config.yaml
num_hidden_layers: 11
hidden_size: 128
n_experts: 128
experts_per_token: 8
d_expert: 32
d_shared_expert: 0
hidden_act: "tanh_gelu"
moe_layers: [0, 1, 2, 3, 4, 5, 6, 7, 8, 9, 10]
router_score: "softmax"
normalize_top_k: true
routed_scale: 1.0
balance_loss: 0.0061
balance_bias: false
router_cosine_scale: 20.0
init_std_router: 0.0125
lr_router: 0.00256
vocab_size: 8192
norm: "rmsnorm"
norm_eps: 1e-05
tie_word_embeddings: false
optimizer: "soap_variant"
learning_rate: 0.0054
beta1: 0.95
beta2: 0.99
batch_tokens: 131072
max_seq_len: 512
train_tokens: 700100000
max_steps: 5342
dataset: "wikipedia_en"
Below are experts of layer 4 (counted from 0) of a mixture-of-experts language model. Rows are named router (the router's row for the expert), down (a neuron's output weights, with its number) and show model dimensions 0-127. Each number is 128 + 32 x the weight over its row's rms, rounded and kept within 0 to 255. Numbers have three digits each.
After each expert's rows: a language model's description of what the expert responds to. This comes from a sample of Wikipedia text that the model never trained on.

# expert 43
router:130124211136175125153091166176101136205082142128086135148131135114146075156090118120142132080064131063056141122087105061149149144096110148123121149134078088161208120107101133130126146150120101120151076078148104134118108119148095142143142136110151149096123160125171116125150121065168177105121113200113145127132127089106179091159113163180104072128103116126099128097184111095089173165094
down0:137137149178131124113112153147096132026186151096187110147131105095147155152150131129123110097111118156166166157121074130121109125116095181151153126150140110111091098138162083109193073035118171106132133115126129118126125121167116086116094122125111161108082174123094158165147083105115093161126076112114139150110102169072179129109070068158114170100112087165179081152116150155192161170089
down1:099135069105103183149139107077135113195071134122120098138126135090119188079101148125156143167120087170112100181151059112111178115132122103121146084098116090120205121110116130086125115109148146169143170156176176092068143150132124079142134114137102149094141072093126090156135201151134101134160139155117140154109149094118067108136130081110165129119128197144174092090073162106100178086085
down2:100136138095182079162128148105092140129182088135050150113111118129120077095134136109103084092168192071155075107108172160094127114138149118087121180135161172117146179096117157118105141204107105146143086099075134153079122128156148163124176113155138159153132151153099084085071145105077172072154100073135112111134108118154166069132083132142077102090122187134188136130133111116116145099102
down3:132145058135117090093178119159146061137156110163126108123167120080129152064142130152169123074134150173068073092184061121079095122161127133131107143137098105138147153145106120137110162087145124136142071100166103113114146133066149125183093195101111098143127149143107153155128141131144116104123095127120083145150115131091104140103104090116189127096139143168133064200146121013098139166148
down4:125131084152126090138170047127127140108186101117131071152107149179134173198103172172117181137085173172123109112170115080155086171179122113145129050124089105075132143105055131131138169079098193119105128119108165100106125144128166171115117129073078073136140123117117144155137172109141131081084081149125109143127109185135121085163115170131106152168137118183132111110129171166134106159128
down5:137151108140089166189123171161127192197130132063157147118120143102106178141080081116157086137098140089081108115188183117149189129098135092168140177078141128100028098163141133101161144150161092116132111124136203095126148133088134078106149154158174165097134077093114078093109132185099095113127136123096125074158121095098122162153146145129142171139131127104132185102155107152127141102119
down6:150100124130097129136115166132185158093133144203157127158057093076143132167156157129116106162141107154150109127134120105086118133114154158158072113142139167106137127105115106163176131153138103096094119138119178141079099121096166080093157080126153133176121144128059151150203198056119093133138121133161168103143069108225143100170123184097151096082136166149094147089152079120142136117090
Description: Word pieces in the middle of unusual names and words, often after L or Le, such as Dou-b-leday, Tre-b-ek, Fl-oy-d.

# expert 2
router:153100160130157109154152126138119137231058126123092090097155080098134135155099145117152101127084142214131163145025096083155154138154110162120100158147079115123099194097135108083114119174137137133109081119163159086095138158114125147123136124040142066093120089105136125171118130136117129112119105178157122154119100135204108092132114114154123074149152142099063103101156134086108132132148
down0:136102116089115168091146120153082100118153078138147128139110129170141131099174097119066145144151195173117164083088147115141053118130114164137127116117147137123123143057083111181142156120108144169125141095118164135128090167137086119096167101158146128174128147049145139126124062096160140125112093194109149148107182128126140105057139181106130042111207096103126158158163113139118196117088
down1:081097095129190136149121135134156089125106075127141137171171112106100145106135124184127112096128157151094134079132027077106120205181099136204107119148096073103153087134101157120137070126190103129157090089133125140154137167123126134189090143121134093125093163122161169171160130141130108149111121141146139098109131121123149079144134106164142125121147120154095048088133210095086147163190
down2:082100128132113123141125088157089137148145113160128172118112165144173136095118125130122088080143103129134135142067068079091177116160115143109089156141111169115082167153140145135105077180136112180089095191135160120155140130137105211066136158101137143132211128135121119179126114167098132130106135201164117139114107145138163100089054134158136099142144153115041143175094139148069095117060
down3:111158115094103148135129125049139163191108145168106135063068099160145132143161143134142067132178108151103105137130217126163148148110142132146106180119140138106161122084149186122104137166156132078108139109147105122138121088172092166173216057084120103121184110182123097108113076148171123197117157167145141071134146105158154071143175152119084115132119156118088132155136145128154144105120
down4:169097100150154097137140149193123134066169159120137112146099110108110144141137200091165069129112103077101085069148141198115133131168082099092144120192129143117126113139118063148158126148140164103173136106150168115121119140130154132066111152077148093083109099122149198122138105098105101116066094133150184128130111077118135103108075100157155110166164113167089098150143176036122098094150
down5:081135114090152094172128168103171187101146114098155079163177136103098178165131116136098137158127143117133140089124094112130123085121104034145118097146060135130138132151100132145115128145085101100070085119128180106159143060150097132179109125143096115145095105117086170124108138086146061065197118130118116054123086077153135225140127158133113131106118158180142120114113121158121104128188
down6:128136151136146094069117103120030137135126164091124113152140078131141125169106100103153144150080137095130130169172176130106081134125132205207177090207182140124165127073094131087116119133128117081129100121172106129109127138137169121092096131133159169074058078103117154121109154143083133168159090147129177148127104162071077144092137110147144103124133167124104118056174115090110128144162
Description: Final word pieces ending foreign personal and place names, often vowels, like Beltram-i, Coimb-ra, Maser-u, Erlew-ine.

# expert 12
router:118118126057145129152102136126140136151109146139099126134201098076067160128140126120094094167090122135136089142047120029112125113146082158084125107048115082174142162159096116151123129136061175109082129096151134096074106114138101102090172142141115107124135208092184160147148170114153142114119136164136135073079135154147139131136182097101093098101135162127146138151150065144123146088168
down0:156108150093114102182139103095138100148128145159152087074176154118104132150065106087117135124063149119101137095153134095172104140101152149112096090094109107076128142108059095160084096130151193121126153083119098088123093198113126136159141153099119115134128107187152083074139146108086131129174113137085166050150110064099107122117163104122134177136098087185072079196166166111115117141138
down1:187125103134139038120089120162119174091077124105149146105157108141125164154125120103110156147059161032158092176112072148093125114100152119110161097127094089134161131091128127106186116151160114180144126135133139156086094108110138101156140109185137176087134120112081134134081157127134137078139150166121152102104091114110144169190055107104153132107104198151151111170105143163179185087131
down2:102118172097131120116133148064188087183108173138164096145185142097124122117096116153163120092154148150035137130130095105122178145112072114135080094134153111102157174106130144100092166182070111130142165153151056105167147160118171144164110108054121100173153105144108132133155114119108160083126113150117199180137110120156095080074153159119119166126102071172114156063172130137111129120133
down3:129141096127206133141135171139084177084142120170131145139119096130139112104097147119115132075132156091120100174145088088075136179127092127126107143116119141077174114135094147170163067165109096141100153095072178139118165096154203113137182098090127036172140121132141149147117142143143152169150074147118109123130159156168146179111157148169100075138174068170144083188085164108157140156101
down4:136185185134099090106147130180082118161121147076183138121128118104042125046154121117125112116106147096076178136160159142143177161131126160115175162125097166088145103117159097115119159074137118126139059154145160102136131127160078099089092204108156217164084143139097090129092127123075123076084149118101107095113106082145113130131088072152138136130138128120135129133104178109123083169110
down5:124129154136127126137146137135153097136137143076125172106166118013119133152191123126152099129159063146090041138119106153112140144070101170174126127160151166135134145078167133108158093123127084159126118111160151174101185183105114150147119088090120175115192024118140137099124112181135096089139106127124084152163106112162132120107125165090155142106134189151120133096125152061086149099142
down6:182100125135136113117134084151122182134138132110065142162143141202091128038060145091123092124111135101113099136107082047111135080187138207103143112145188106128125138097187115135087155152131130083133124167082112158079134127132127080129148194150143096153160128200134176106111124165122151112168178092141143130157136122114109150115098089120160115089115134103117063115089136179106095142099
Description: Short pieces near the start of a word, often after a hyphen or prefix, such as ad in self-administrative, d in Vice-Admiral, ev, el.

# expert 54
router:151150133105143102096088078121123148185080125125137107160109119119115142157093112187171139143141134127130042189119104031125119120105124142154095120161148123137139144156123113168106118116116248123116105176153149111140154109145164141123142113102099114174094193116116110122138138127157168089062159134122161127162144091097128107173129111125145117126088127131124108089125171000133156116132
down0:160168109135170110133094115143158092110144097108148124119164127061098150157047123117159120162183119162133135037148207078138091135155156092046158150156148133145156132123113135086088101058138131069136160086123169154138119177128111114104124152183140149148174133129112080168067122093133138108082129130170140158096098052104105108147144122144155157141087119164160073105138124169118142088123
down1:127090063118173095150139098147114100116131099115160124138139110131110162113071160145152128083130086120144080115143214144107160114155136105122070134133144184096119124143138113124132169163171115143125096128099204113179113130163180102143108202150155164121156149148069117186116126138079178178141074106128070125145097162109127070088131125150132127168142128156185115119179098143212121169195
down2:164167172157113140149135111218107179127114128080198083200167141118163122130110119184147109146158103118124098098112124126106136149150215108096146124099138117101100094131037117155149111171103046113155135117157111127136152124164114109153147114119107148157091087096159128208120067126092132141127210188176072096124140093138115133132141105088147131119144150106146126143133116141102128086188
down3:150124126128172114075152124082087179121118108124124185081113194134132132108148158129118136104139172143127101118126000101130156126121138150129124106105188106148155147107085101062113117040094145066142148091128167099082135121107121123075160108077134104092161098140157057107155170083114117076135113122106172129157137154136137162124162085082158096108149176135112142129080123131148125143178
down4:105118116108149123166137165151122095140080132157103147093126110123135058082143145176105113124173147122122185112076051083134151125112068085122101105129096095164199133100113110089118092168185131089088133077135123171141135155144087135116065125130187187140181139107129177166151129107080103118097066115104097090103086111134092149122083151112064104072182135139125100126109148142160102108187
down5:162145133121169143122077087117107169116095146129117170134097109079118151176098171112114115158151153134096089126111137139112124160133143152133101067089147116137162140146093124125127125121107178156168176177094118171115206204167128124183100030136130120199185125146144143113184110187103076098099175125129162199133109103102183133113110132105077114139118122187131141093165120097125109156190
down6:151174101110075174133161167178087109113130182073139129091140161111163068097179134116107133116111156101085074064133097134095143156107081130163178102117146190143142116126189146171168125109053066117160128099194121111127148140145113117070134129085179170108126083135206132085098117135112127159142133130173114109126073175137130104076149110123112137192126137154093148141123156114118117117186
Description: Commas, colons and periods in bibliographic citations, such as London: Press, 1980, plus According opening census sections and field words like Label, Genre.

# expert 52
router:089148124090123122087116108183153048123094105176201155155137106091106161159108127136103121175110147147151077178127108135092131106133139103116169164124177170133134097134097151164107159134105204084079177131111125122170123140124137179126115081130165080140104193218128148226100179162132153151081150109128107132145063124165104119116135122142103114102118160137119190107089130094113139157133
down0:128137096131110126107146205111118183102140101133179182087103135210112129161141089109143101147153138129115133134122104164187129150123103083132140126120126121114145166137169133122126156124146148147114102084098131147137055100115130143122095130154049182103134161144123084135110108112114155161115093108121133108093134091139183149106156128124049132073125183159202113153010087209098136086105
down1:179144104169161139149071170153079124112102137130141089145120132148109209119111167148104161122150119089158135112151214106115195093171122119116120149106132146118161133147218122137106150082172123067133094132151080199143131184160082123091154110092099080154158144094078174084132138164122084130094117124107174128107114142069175139082132150082148172159112164078110170142120152097127148129127
down2:114146118114146101115113125145133160117139177126166124107124168146109130150145115095188125140077047074162132053106104142145143091148117166130146164083140182180056080153096100103127163131118129154111120070186139150110131128104168135088211132182178104062149119089120089120107084085168133112142187127120097140159131117133118125142112140090173160167098082186117140139162086133095208138140
down3:091138113102117060173119109174105208143103137136067145100155168065119095121118172139119146094086054150134125128118136110188094133118108179097111135133187133126095141127168110154119078084133146124117129143115168134133149143166081202131086118086126109107172133133167079144107122099199193150116154112160165145174141169130131141181195128109133099106149147066154155101091122151133073092173
down4:095187088155162122130088159120101167088100095162174160115095216208140132103144171132100150167183151153144120130115145155200143128175124097121137103110142120159103191143105180135110187124117182140103142141127115105102119130096138175157114099180158122145111145118068122176100084146133101058150104161119152146118181196133121127112084166156083156112121080124076173152142123173152129147163
down5:062122140144168079152124128178147156145164101143135121128159108101089090172114105132158209203120165115161155173075011123111139115164107109086165116145135091103145135155126120149125138096131120100119175094140134190089097137101119126086113131116120130160160103071114092186064156100110130108132125090145115168138149161172101146122145126081185129135221138151154148116115185100138151122091
down6:049139133105094134098133096071098088116117115124091127090114104128134119114110129087128117145177139187130055093110155141093197109111132113158207117118108133062180173128122126120099137179141117096109129134105170080166120181157118101109166152127168104163141137133166104142128058157191127093160131123121103090118102129050100112079078110122167109140100177119211151092099122121125117086181
Description: The == and === section heading markers starting a line after a blank line, plus degree and minute signs in coordinates.

# expert 31
router:189102129111153095120117149143104125191070170086170092136133137152116152093133125172069099124125143123156158101171082042098125126159162108144108144111103150096160086117042157089118118142087167141119126099104106154127143155127171130104118108109117134127109140171095109145156101127154157118127106116107170107122163098074156072108170178103115127103096137170144103188181133013156199093115
down0:103074148126149165142117127137110143153109115089143142108124138157075121093210139098161187138094206092085150155091004101134165110122110119102149095097135134129143119101163085148062181112128145132092163159159138118144163120135080129168145104170106119111143156142181108147154119139131113101135111164103143197116128166178123136103220110108151103152164054156110132079125159160128139149154
down1:136109129113157171105126132109127089132125111134136092106135122118147154121170132102116139169102127091176106121127101181060125067136144109076167125124143140174106119172149082098109162137091052098153105074147157090116104126144093079110104178104090148102102154188098112177097092129098073100141169162100153098179119110174130147111244110150126086068121134087060151094114110121128096134192
down2:117168175148117101091134102209180132194091132132145180129136077096154116181144129096140116173134078138115126167098057125118113139170163176068127138129098108128115133123126153016116159082117125142161168142129125163112175151136175112111106209151145169064098130151118088130087133129084124162126157105150142163112130147144131126155119113081098153167123131164124068126075132129109186083088
down3:145145150102150178120123089073128102157168156117139157143186150136119135105131133177133125105086115134178152168119102110158106126152138038152123118137163124154172189170118156183146086062138156168164117128060110141136133111098119114119164165096152083109127176120073113102119134111064119100141188022104141171109167115120157087111102138112126128103175141090125145182145130129131043088155
down4:114157148160084132187147118158129140102096158148127116147088096100096149059108099108117130122152107130112122143155131121093083113117122113118157077084131128117129125082155157148096135139110124169094137062198123137082183094110140185084151158095147151144138059120104109104113116099102132143078103157124118142103181166144122147215145186077105121093145063048132057131102167134109215097114
down5:062167135078112148161100079082116156178121184120131161144090141111178068111136116118112149114118185164161117098080084168126151116097114175176138105110149109105074119097142118089151100125095121119117146116167123060097144074092126174131153129129096146199160127065155171101087091116117185130184132190113121152118121089147133141137157123206116135120058115087115097090138135146137112200138
down6:134110114159143111113107119142148142146129132092132096194127083125091133117107133126133225167140177103112145166078176097105097161142119073069124157133168145113139156122174090139124149094199147149064123089141118137131115115142141185120117119089110160139100131136144090141129057082119109171101090122098159182145088172039241111111135102117155100128127122131159166167116082130127157105079
Description: Singular person or entity nouns after a, an, his or first, such as company, band, song, historian, player, father.

# expert 27
router:129135136126118087164128123098098160137133085100191146194151083150125122115095113167171083109120123126153058171148100079131168094121096155132150113144156165157162156109122108118105116133138131141120173136155136116159176145102092150133099087112094151223090105157111138168144117141110109090094121116135115070148126163124084157162160113086138141150063084137164166151108119002096217155123
down0:206115130141207074174198139166116088106156122117133206086179059128150093152124101089133087055055200123119146101154078104078150101122084088160113081144141142106126085154136122147108124128143123091150137129114150112157101210141168144103136187094121108082131153108137127137138142095127121152087104129094173115098143135114113125098168093161135140100193129112133131136132173092135137153138
down1:084137217163130034172095112136151171191137074045138127175114128107146083146147123124202129164154110146088117133087077153125138119133167122121095121171127147133179123130139095157123152103141088190129154116154163131111181083138124160122104134155177110111091121102147147124121105098124108117156135098058128157140131143123173167149153185071119080133159081088103142125111122075098108070155
down2:096124079138128114177175070153071168074161110137168117099136139171123128194125185197116133124135083092147108121130060114101073079161116131166191129169143112121161139156064100144084136120163107084126146124158124128153117111131134150166103141151079163129129170168115162103156100135138129158139102186140125157079104143117104170083157077140197143092168105159202143091164142079154126115149
down3:062150187169121175124090155089175111134077148176077124141135096093106140163149105121141095146163162132118157140094105194121125155112128118100105077135123048196090116130153089128159102131122119152084132133122129154121138158123137124091126102096158027083094144123109127136091107103095117104074051049090072151150097107126167102086111170120101118123111104158146170073114129107180137134103
down4:140121139095194116102178083158155179097130131179119141170120146168179157113110145144114116141202175159168109143158210122151143075127130129120110116102115112164190106102084133128152086090176088142148166176168095134118145132135181118126112143169131123171024174168129166135121160153115087134103157118118131151179169123107090124081177154110153201117123141092091139156096149110145162106167
down5:114091139164082116145135083170099178130124121135165177096176140150113119100147163134135138134053125089163137207051065103160138135119140191093148109070131127150130106101118129151118110095164131113220113126146127080176125077138093132129163101167125165128122114159111119126097140130113161064176085140150160127159154097068054080137082091116132153149105107150154176102151078145085157125126
down6:127175145103089118155154148114156141104080174121130102143153081074136131128101148085079092138133149140167150049174133055080103175093145175097137143115039139085127155154104165095119145067113116114149146128140142131140107135051134101113182078169103107152165085145162089125166109107130074172078093124135136111095105092106143114101130125145140118129112069141179099110120084097172173186091
Description: Sentence-ending periods before paragraph breaks, closing == heading marks, commas, and direction words in distances like 20 km west of.

# expert 61
router:105092110058113105149120126149154183194096176145089144120160155113184168106133033138084093054137152134115101177109095066121155085115080133154114162143155151164163140110049107100144112159086147127178099097114141134125089099121103168126198122129128107108115128100095121155092170148115158150127139166163175189133101090159186044138103158125144122144102152109132104111133123090113123132115
down0:123113166136121164146131136133087091166104134119147109115126140150143196135094082074095080109174135136137158134082090085165159128128134097177151187131078165065099178168106172090142087168141216122133108072101164189148051161149139168178113120145115105150138198136177123093105154079118180087150130098094148107157156142132129134121164129156125118125200118134121152157145114178098143093120
down1:123097110124171107195178125157110111168170130080141156124101115200090133138173199204149133160138142077119110066117200083145075118151145105116113174114194144107153155131108123107088107131131111125124122107121119119134141141053129149148124167165095058193096204096160080157113160118141162161108137099066108179151126090116147100149108158149134101124130142106070092168116125112124111143139
down2:166134105114138111135149122189152125082130133135162110162171108129107176133126135085140131081136120145119120135169016082124144147139139174165122132159106079112156173148087116145131108081125169107147133086198116103093135168109170092152037162084119085128045139136107161115140133078149131117133136111125105158123158116157084132151193109115134089171146124180140093131156190072058143160162
down3:104136148118127098173119128080108103131082087184203142147157184105128071083129141123147165146096085158118130102153113148087112142085119123166104085139084086160152104145116131176113164076144103152112165143132122219165147203090092100040130108093162138109152167083123115148145115072156128161102106171133123163165145184157147128128157135127094071127114124157159179119158132099061156102139
down4:118157159137152146089131156180123089093062098142155167160069134137092109134150080130111167117117107154130136075163119104116153111126150151113146160170166130138115137085116091141084101097149137130078102107106112124036133171166146129157118112155107136171102212172158121079133145125059081137131140124131152116124081109146118074195142099088138142158187159111149205113119177112137182075197
down5:089141144151190096131105168111113144155149093101149159195105142078139152118101142150107119189178125127080169119188180127090148099094151164077141050110144133143128163146115155093143143115117144108071127134138120109111099087105051114090189170173123129122138128113093122070082092101130118131063051119074118083081125132120101120089148134101125155165087119112186153176131175177100133128135
down6:088153106147138117089090107073116144160143151081112118125146113132137145161154125163107083116106124165139099086101191118107155113156098087130166157090193143177118122120171127111177169174061146172147174131151077051057096108140129128115097097132154184091188084066096144143121186129123179119137149095157158159120150095177120140122142154076121143077110153075120126126112116216140122142135
Description: Short lowercase pieces inside Latin species names, LaTeX commands and ordinary words, such as sim-ul-ans, \math-b-f, dup-lic-ation.

# expert 1
router:163123095114115087127128120152131127159093160089132091096157143114109131074132149124095089135109134136096159117062090115109151138138131086157133167087085137108164117095086124165109113125124105132143137106092130102147146089139158137131110174118112088101087232143095101150159179097116133089113135140141162114100157131106149094084212169120128109140164102146163118153176158000117189082168
down0:166118124129130096155146128131144134180119124142089147103169134195154111101123136112167148085106158102111125120184183130102121187151088166196133108135122147087109086123084206123093127167142109130060119090133148058115099155064160137167102111130122163100099136187166150123148135125160145112164127142159076106119152137135065086098148162144088154114167209067096213104145109105109121148095
down1:120119110116199128161198111125197122143119111132145058118089145123121132133097071108162131159106155094120132157130049068111096149182119155151109119185160086156154140158091166088158118139156145149151085117155174111178109135071132094137143177082143137102135115130047158154106114141081134174128125134104188124123180167123058159152147157149190137121155197123161162136154085131117148104149
down2:159144111155149102144183079136177160171153107127120125166132068107106111155120151142122111121130145153162134127149228120083125128144128144067158151159173109155133133212105165139119172183168173119135124169114184090094134152052155100159139092150099113152172124096115126084182157154099130128109152115161098160172153158114142147152132157118126163089124116104110115198160144066116208096183
down3:118158125124182192129126162146117107072131135120131142127188114150152183115133176139155180095105149082115139127172089101185116153102114117133099138118084084099143113158093071146101163139147132147105085069117132177162148144102158135124157144079175092078073111197119154079107155066119164093176142121081045100095144105154079164091146106195118136130123179179130179145122140104122153133114
down4:126166177124050080109148163113121103181113156150179134092087120109143121134151160110154149037135173104160112143133072138114218065079118101136124183134102099132115119179140142127102120159120099157083093206113157099167152105119117110087181180175112122101160134170149138133189156113117162132132148132125149169177111121136110088147109106119158124156140188129145067118158093132066154113111
down5:145103174109147099191168110139094120146122114085114197102163122142094111065109127166114168092159142084140173138121135105157110117156138136132122079108177132137135064156070163161156155115122102123097128152099073097202153118173154126087159146142115134151160153116100207138091159116131144117085112124132229081123146160116092163133038188100169151154142137088168133150087101117134121144160
down6:135151143133069076091080101187129193137102181123154140122127058120119142126158119061136146139170123143161151117056093135129111081151142150064085131089158183138140141105152104104103155076134091123122143140189055139040134134165141124146100075090173157161106125126164048080111079129122131151156115114131140175101140119125108108137141106092111083106097126158127075117127150125151136071168
Description: Common nouns and noun-forming suffixes in running prose, often after of, and or other, such as law, father, church, -ation.

# expert 50
router:128119151151155087154147132159135152135126136130185156255140078116106134150104173178137118139123157104093125132147080009144134162186109167129102103164117137083161162133125096159117110157122198131098137125141085145154141112116146137107120086119108064215105164160166132127115161136152098158120099176112137111161174150065134160177137122134131123130079134105113111152129120075092129098114
down0:082127137177065102173114110090167143105136083116136077138121070178127121101152123100094094166084113113171096105086140159069128187128140169140127172142138122139163135149127115111099129182106084137129167147190142059173124109138151127104171126076142062180143181137120174151140137120166148139128120121138133083178150140068141115106145072179122135131102147130121132109185081021129167142108
down1:130161145153136078126131123122063093140128156112115158138122139124166140182135141079128179102134125155156107106101019078157118163069150138132160095173123146151160072083120124115143140146117134171163200128135130129109165116076147121118102159106127064096114160048129179101167123212145126210168141116133143120197131159106146175108110116147115144127090119138123147109095095139115201127088
down2:165140184108127119069177106139157105143102190132090166186150132116128118089149119162172085095128153136124152129151226083172129092136138168092200102164158082111147156126130073118129116128132125137077087122110101168094150189162106107192108140135111105162189105142074151117145192138101089089077123110062192144139151101120128122150121134140133114105118147158128136125147116139163156214110
down3:099091162135127101149094170169123117091141110129187147113114170127181150143129162152147156116153109154114143137089010133092125194176076135143048159125141109119151072171125169125163069109139175122160154112140155148173144110112144118108165101102169145078103124158198068120139105101132130147139173133136059123123114171149145103096128135120125116117163169079117165094153156077099126087190
down4:101167138131129102164130111107110125227091165132087123135187134187176101078155164178134124134137186135103094099159157165121107057085160155117163092157135095160128137130144083152116133104140109197119115101120112180129118135091138141135121114136095066151157111078072146140169131138111152109069128083077150118102153184124118145120089096113145144157107103147128105051127180147198203123114
down5:107140153096100059128077112149109155149169172103112167077135162127078099139135140124133097171107129162159130156174089078136129072111106132165194108145156170149110116093186111137187142131126090109126106163144129188078121149163104153124133166149078134126196113089156155117133163156060104063087103137098179177087158105126176151139076103157105103194089143145165120100088144171116150134108
down6:124151113024107153125151115107159125132106181088053136132098175104140147120118142092163127087087161145136158156157168090149168168078154168100173164134129118142150165102165076177163132127112116119102164147137099155112118163157089162149090146128117150104146127107123091085134074122115132121033124092165116090151170118106215221068115138089122128121138101154130146138144168123104127153080
Description: Commas after nouns or introductory phrases, also commas joined with closing quotes or brackets and dashes, as in "In 2016," and "civilians,".

# expert 39
router:086094179126145110142140118164115155161175104163233139145148100130113137143134117176081125130113123127104116168113111064084140095092114124112111171120081155113137123134100111102078145124133213080122146127151184093158124110169111139146153054092110156216066094158121148138103115131123129097139073114141153134113048168068066141140145089143098112202097110116137161097154149131122137132147
down0:114143119114081198092155099122082140120130104134172131082187104111081094146144058126140097078118144078064105169140140143081149077098165162171139097112172130105116071152105182183068121118169118186107152090118103115079210113130188099163114181148113160141120159114183140096119067146134109126111125138116128154118107156094094135114120115134148110174142065133134079169117149105129124077141
down1:056155133076137120123138099180113196158134128179159149183128132206136104155159161165109090131091050148136068169147144143147087107158167188141141149114138100185111124139149157118121127183128122124110109057159121132096105144116133089096129160179129138159079147170078153110110143099119114057117155145190138122097157087099137163170080105145174172187154108163097109099133116131100128141161
down2:134116152148164136102164084182079083076100132095136146109151150143197100168085081132104106085079151097157096158091068159115091103122137184117093131176109088150159112162081128129126087154067154167197150179141127122190194118066132143060123061106143092157143112127130119106098126111149171104123149096132145111155157145110180122126102103188166138150152134140097156135099112104095172115152
down3:136093136143073103154060127129142116142157161117089092125167064177135133169060151064070090147130143138135109134098123121103139078095146076143096118158132134113078178154130107086113082137109151122138100195094108129113157121122176133083158114085099137151116169093141146128165079178193180147167115125158159106097171113126104201138102127179127140122150130124102142047107131154127065081180
down4:108098208166130110145133140157113136116115136130153128121157148147109156116129131127146182148141173073167157086108221143096117152116172101117105078114118110152121089103081096084136121111087103120126171140130115141206105131092103110116120182161156164107146067122054134124148077178087118177138102083131140095107098119121102102243113124140149072088115121083143117053124134081115128157110
down5:087090157117084145176097108111146081135138130125103111135144152129186151188102153112155146162123131119130105199130140146194116128116117141215122107098161135151183168099125113145116067113140101108181087159173114138088161078105068191135092135143114124108145140153121103118135117135089060172117120161111118182169119129117130119114134093166100084094074132220046119081156148124144083141089
down6:134128084063146142129102095132134142108146090151189118152181045124119192114144138137165117122072126144141198168101131099103071081156122022094101111130175104093122114108115179074070113128130057145062106151107134128180186113151132070139094124127138155154109128173090143172134108150114174146102171151162104144105109140168064143139141176116142107131103152095123131151117109123153123119121
Description: Full stops ending sentences, also decimal points in election result tables (60.5) and the colon after Note.

# expert 49
router:124130147151146122113134080120175148130104126134095140140163143018128173154154131151129138138158142171094102093060103055091128142110133140166111142119122119170140139114092125096070140160089142079097122148157132117108172109164081081083174128150135095085100156136122139122159115126125099129167123191139154134127015058138141135110170112159109074167176086148070108145194126083112140093129
down0:120118130107124123132144152148119052139128141119175065122105086156162172110084054132177200129157164181124101156170159090141127127136140152160157098130125102126156102172104148081147112145154123107089113106196163169158201160109161105135109097085137112100117085126165154151089152079139127128090103171165119159121111130127115052123134121136152133147111194144089145123101173041169087195098
down1:155173149139086087128087115083103074147099139180116196102098134177151120143112139115094127128118100055115142108178139163121118187076174103156110095112125162128088127163130113123163153141096090134099127134124080127143099148115148105121104131151089091156209091121122133062125236123096120094176086113122118081153152166080180175148157099120140151101062129103155128113090093131127155166078
down2:155175077135199135133143109068125097123109092124181100138154095087137185129167142156141144087115089133122132121150087077110190129110150111184155145149109085151153120111103121120076105144176089166126092170181154119153118107076159088223077132143122099123068085161129149129113074181168134122181174107090137103138112148136145085097150091067141148151146193100131165128156174128146109134117
down3:167170077115213072095102214166138117092087129139164108131166144133114182117092130132145151157137147102194094126139093154098159098144155164124148178090135130142116110121153149150161063110136167132121114123086130158127069120130110158094122174098131146080112173129124122170091140129074064087081133084159183085181083123107039098095080154132112129129112122144127120171151159147136103122159
down4:112141143115140109183161178112112061120123144146141114104146108137142139187111167111181068143118083106149109148140114132136083092138147099118131168129100132156123165180127162143120145108200146158140138106112179116098121052066091126159157181145119060136197111077096121142161189116091099083158126182126068136121100083128098087175161140128204205121115161104100101140156111131100112157108
down5:101087152136072159166131201150136118152172076147081160106095121156108100121156099096143051081138048157084152162086104155142122155129130113098116154129110171146142134144188150078149126119097066090110150112134098140128096152107115103168084120110111167132171089125130164165128079141124146196127168124149093082109181241151147127102170143175123129124103105172122100087132090146107142113124
down6:106102148126096103125155210119074139141092107129132120150129122188059053114083134125129099119162129123141156186105150140190095153075061124086134131147111109118155106119183140130086176160128137124153106150083135195139109136129114157153087095180100144149131098122095153069142095110115171150155075166156160179078150078143131094149130145077112114091202138168148058136077128126123110110147
Description: Syllables inside personal and place names, plus he and He, such as Sa-ab, Edin-burgh, Se-an, Ell-en, Stoy-an-ov.